From a checkpoint of a small mixture-of-experts model trained on Wikipedia.
Training: a variant of SOAP for the experts, 331M tokens, 5047 steps.
Below are experts of layer 7 (counted from 0) of a mixture-of-experts language model. Rows are named router (the router's row for the expert) and show model dimensions 0-223. Each number is 128 + 32 x the weight over its row's rms, rounded and kept within 0 to 255. Numbers have three digits each.
After each expert's rows: "mostly gets" lists some tokens that are sent to it at least half of the time. This comes from a sample of Wikipedia text that the model never trained on.

# expert 6
router:128151162157126134163070107193126070049116135149119133146114153098098174143131161134148034181140150094091155070140114156132166151126174148130091124082127081114087139142135069109127204111141165095125088119133129087117070158136125112150168096147088088192139124126137159125039090118126106094144153173160163138117163128158102136127083091222128092112101077119153154158139081102081160145122130140116144066144113124080139088145075126144111083078113136127123107207107091121154162090096078077114154164127128104132107142103124082079107100093156159109101174107140137103092113113099131172130086107175103102062164141110177102114128115163151176087108139102149091119103152193088096129152
mostly gets: "im", "am", "ham", "uk", " Sam", "ram"

# expert 9
router:142207107124112145198072175145167052165134145105130158179152112108091074130144138135178112119137107108193106095154130131112110100126112099129093097140067104092157134112140105122153075114102127102114140090174133160126127146133162136165096122164135095151113134125171165116127106050133080108162140151151160189058121146096101231085117155163155115108079094147131109182107099120106097087147094123106144160095155045106143122125124107117181082177112126168085102167097073069101099167066134161102101154165130106173083088158079133118097128071141120137145174162170127077130119077125132129113131118095097075094144050109122110132093176099125086171134143136088154142099127140109155170110
mostly gets: " &", " and", " en", " Ab", " En", " aff"

# expert 5
router:180160133123124026156105121153114125089097141153119100186195101115104176152144170156169137115175163075131117160156132123095153106090068145123108151175159135119130149137121080058120072144147124085120155095074125100183134133152117136108087045154112158116173128145206152081080083086148062167167135149152131133095143121133143129162117081127123105113163106109113106086137124112085133100126075163136123095093131090105138106101149126126156136118139125135084116143139150144156144108109100196130150111139140134161076180125106106121130075163135145119166199140113125093060121047129148120187139161138081080080129155115098142188124109072201095093100135126112123085089077147145115147214
mostly gets: "é", "che", "ne", "au", "ü", "á"

# expert 11
router:126089139179098086120116188108149080076121121066149107115139190190101164161126114174170120155119138106153173146072104138101153102117156144117184154112109139117068196185148127118114121091119086094102138105128100132126148156111153113164103127157127120186103131170159113142096110096100085122132184128111119134135116124119131152067110164173135154120122121148119151083144071137115135153166125105116086152164149137156195154151154086113112135160107143066126153129153158101119120112120063163094155187179182125077124076136150120121158116156110140081132155114123158141058137000136180132152108094115061066182153109108098069136112123141106110170171065123095132103113182114101123093145
mostly gets: "|", "-", "=", " |", "4:", " Loss"

# expert 12
router:072103153197068127138114077103179160138092130084155141137135152112134158122156087123189131131117083111158136123108119113119060131095145158132139169141117142025067137131144078092142116128108047124115151126135098118119138160135128150126151098132089099158148143130147182151138112136105144129096140144120151160100140181149101137144153144087086089127138114137058170136098071188084087125127101113098174163107140035066199117155115137173137077167120114120129133159152056126147144119068086130138098111091121080135110173121141092129147220096118132118200144081185093120147130088138156169174103082170111163122165120128069149111151084155113180121112194129112169160134105149079108104116
mostly gets: " species", " MPC", " father", "idae", " daughter", " human"

# expert 3
router:111059100146121124086115124167197109110116116195163130190133088125073150136090103173159140141169112035158129094121164179136132133142133144173110094149118114137145140129159044164129139070048077067141063086125142132156122122116126113162111149169140081142110131150116121126138137118143153082124118112156098191113113068092154141070103082081170076110081121134149055109160202124075131178146114135113154134161070097103128154079124158138129099108083125105120112162083143097093152135129115141161127171158119153139104101135044126097125137141125116134162115101136115148035108051100138110159067056141125093108163136105152118135122155100133172124110140152143158107121120161120112110197
mostly gets: "\"", " I", "]", ".\"", " \"The", "\"."

# expert 2
router:113127120163124092091102085108106121156150127103076119133128124142124135132153104198154118096103102085160179103126084148088178152063123144114151081072174145092172131113104080087098105113184159090055119111157113124114089076149137108179112163141099165128117103156145144136123102129072081187078111180107128159111084143127102171130079139133165192106139081105126091123080163188136123083111120158145142123152119123118123055107096121090153098106124085124099090100132072090112159122103133115122139141135137169112119073165109092139136166079178167151170189104140102079140132115095148160139151130169082051101113094049175113121142063141131199113100152143098141097209168160089159109090
mostly gets: " Cal", " Ber", " Gen", " Pol", " Min", " Marc"

# expert 4
router:106190095123109078187082179135142107111142170062060088140106101171082123133131073143158141120128106093117158049108074165105101139155161097093121094155113096144072145142171099082151108131166130119081119098109143078172109155138182106131115139175105154110109145118134114138127114124100158138140149177123162122129115127149084149085097127255176152089125125084117151166115097144129151158121158124124089168130144103106154107153136087201190118137078118149124149095086165105145189142080114170110097118170152146045148043146089152120128124113102132173132125122126073124085091082154167121197143111168101128131170124082126076148153140102115137163153151130123117131164078162093088138171
mostly gets: " at", " over", " under", " against", " At", "On"

# expert 15
router:157106141119143127098109076105094124178050089152127119147100174081089145090147142180135083152139182087178104138124151118114137106111157112121122068179177138079119143135179115114176141065127112125093171135094119091116170109112060072144126122143073114128147125125136163137135138128090123151099131167156105200134152125122118155118091128076195110082130128157138127158142095139091142107188142056142147126095113102105102089078115083171169124068087142129138128107121085045160158128127119134124102172107149137116064098182094154102187121086118113167201199072166121119114105119146210119142094152131140094138154066119118104128152128153107179141130078087123072116111114163048085127131
mostly gets: " film", " album", " song", " music", " band", " television"

# expert 7
router:193133107124144137185086095065123072135107229145148141098159137150123189141149105167191098091096129095131056164172201173125188107133103146172101143096137128127108161145153071114128103085168121101099113095140142109102129198117136146143153133196130105153056168098132170124141127097138119125126159135128142096153156081141154173149112087187224119103089110069142119067101109121086081165123115105126099119176116124096086176111081129155141079152157148085120161122146097116107138146117125107141139124155129111130134117141188098155115172071068165118153075100167108155145115076128129172174169088096113105119082079157077081167144129130130113120161113130132130094129096151112089113176
mostly gets: " Ex", " city", " water", " arm", " Mount", "°N"

# expert 0
router:075129097120153122108097138098157150165110142079158162171162101168147169184137118122127120123097149097069106132126042138123185145097053142176122125132093174069137127118110114065102130102138146070072069110187108095140129118174110134158125116202062150140109119150147136094168085146156124137122191115118126154093152111113107130137074116128110135128101100145096088147113072133111121153158092137123100171075105105124146165147106105116067148142121155062095128146142168119168063098085127153127169130105151126169123154148132115033144139078181132102146111096147093122103049076135155156161125171172144099160138105116113079126179079102135169095145107101148141083160165082097131068201
mostly gets: " been", " as", " than", " well", " being", " became"

# expert 8
router:152130131116083102120097164066109105083141127121148133165149135135123209116144143184209067139091107134163165135109101163077141128137102077090152096181151103131105122112199093153150129107093073137081117070146068055123145120172103051129121116078149113125120131150148148112153121186146097177189104170106131161116131093126102093127078145149189182135124114152106180158140132089090141144127124125134177169131113079125121113184124110138110102128116104105119165165088145076172095131092004145069141163156114130091108108083062136084118181087131097125116160092166080124095085115119156119151105146094161111152109085137117105145118128144139131167070122126139151066127142196121141110138
mostly gets: " medal", " Best", " e", " d", " s", " Apps"

# expert 10
router:126134173120084085031085161076173101116119216201150130149152129130173185149114117165188102111096108132115160091173072134161151178117057117137112069164080167138092152135138080078176116101120059100067129070162107113124132148159092174115146100113104087127129142078186143144114104109144052087112159180117105170105191153139120131130084056133177147091129089101108140114130138126141112156149107183149115118104099137157174153142130140139146087186105145136109165217099094153134124127101151086167136111097120135090130128151123101088134148143107133124161073111093096094121157134167126141145089132162102141144156121132090147120129099149172127146102146128147125107159157109028148114135
mostly gets: ".8", "′", ".7", ".6", ".4", ".3"

# expert 13
router:148130116147113060109168126155150088137128082111177142124148103090138144126167093167197097107153112105167106160110175165091207144154137129145106126177067162139127133155206144113164124081165078106125157110156108114140132128124135115126156169126127025162142085162116142115083109063170134093093172120160147158111173114121120140109118110199172125104102089132122079157142130133140150214119099154157135088211083112110112161117124127180114099184132158098117175088147128088160135076115139116161156142191189118139104122125109050140159111124113049127173113126150135147069087070143156147138149112108025116120130119143111158125175153120129194126124144148108146120154122150122070152130
mostly gets: " School", " District", " by:", "s:", " Island", " Department"

# expert 1
router:121140156144135040071087109074174103133111213177125112143143148172112135131094110143081087148147199084096160144124111167120161082135106121150162132178125119085095157144165094115099116134191119090115092152095126070117082150138180114154116123144111173186160157082162206143070155086154100149142155151105124154069109132151091154146090154142165094122161096113095148117095090117114103094172118169127136162177131122113155170157087106102162143139084138096133173108161151138122141121068106128138039153096097164148155097113148070079122170112083163136147142124121171111081104112142214153063106142186114090131109084098126046110118153128115122160095089129089124095135123159115096123135
mostly gets: "ind", " bomb", "ict", "ection", " injur", "rupt"

# expert 14
router:091080112196121132134162131107160114105089125099131125233119100109092094138142124185119100113140118050131103129076117143175159103103089104090124120164146119074146120190136131091157137157166119111123127133156081087152126172185126119097117144171078156203145142114097146081097110159120113126119154178162170201161142101148135167113062124179105117140134135101070116076092150096062105092172144193136092144087097144083143118108091122146148087128069118101099100163117111106135091161127100201127116133092202150095103125144150080105092154084128124171141097140099155139101181107082156117165173130145097090103081108108095139152092133134136156051116084123128098120129131191092139089081
mostly gets: " last", " early", " late", " day", "th", " second"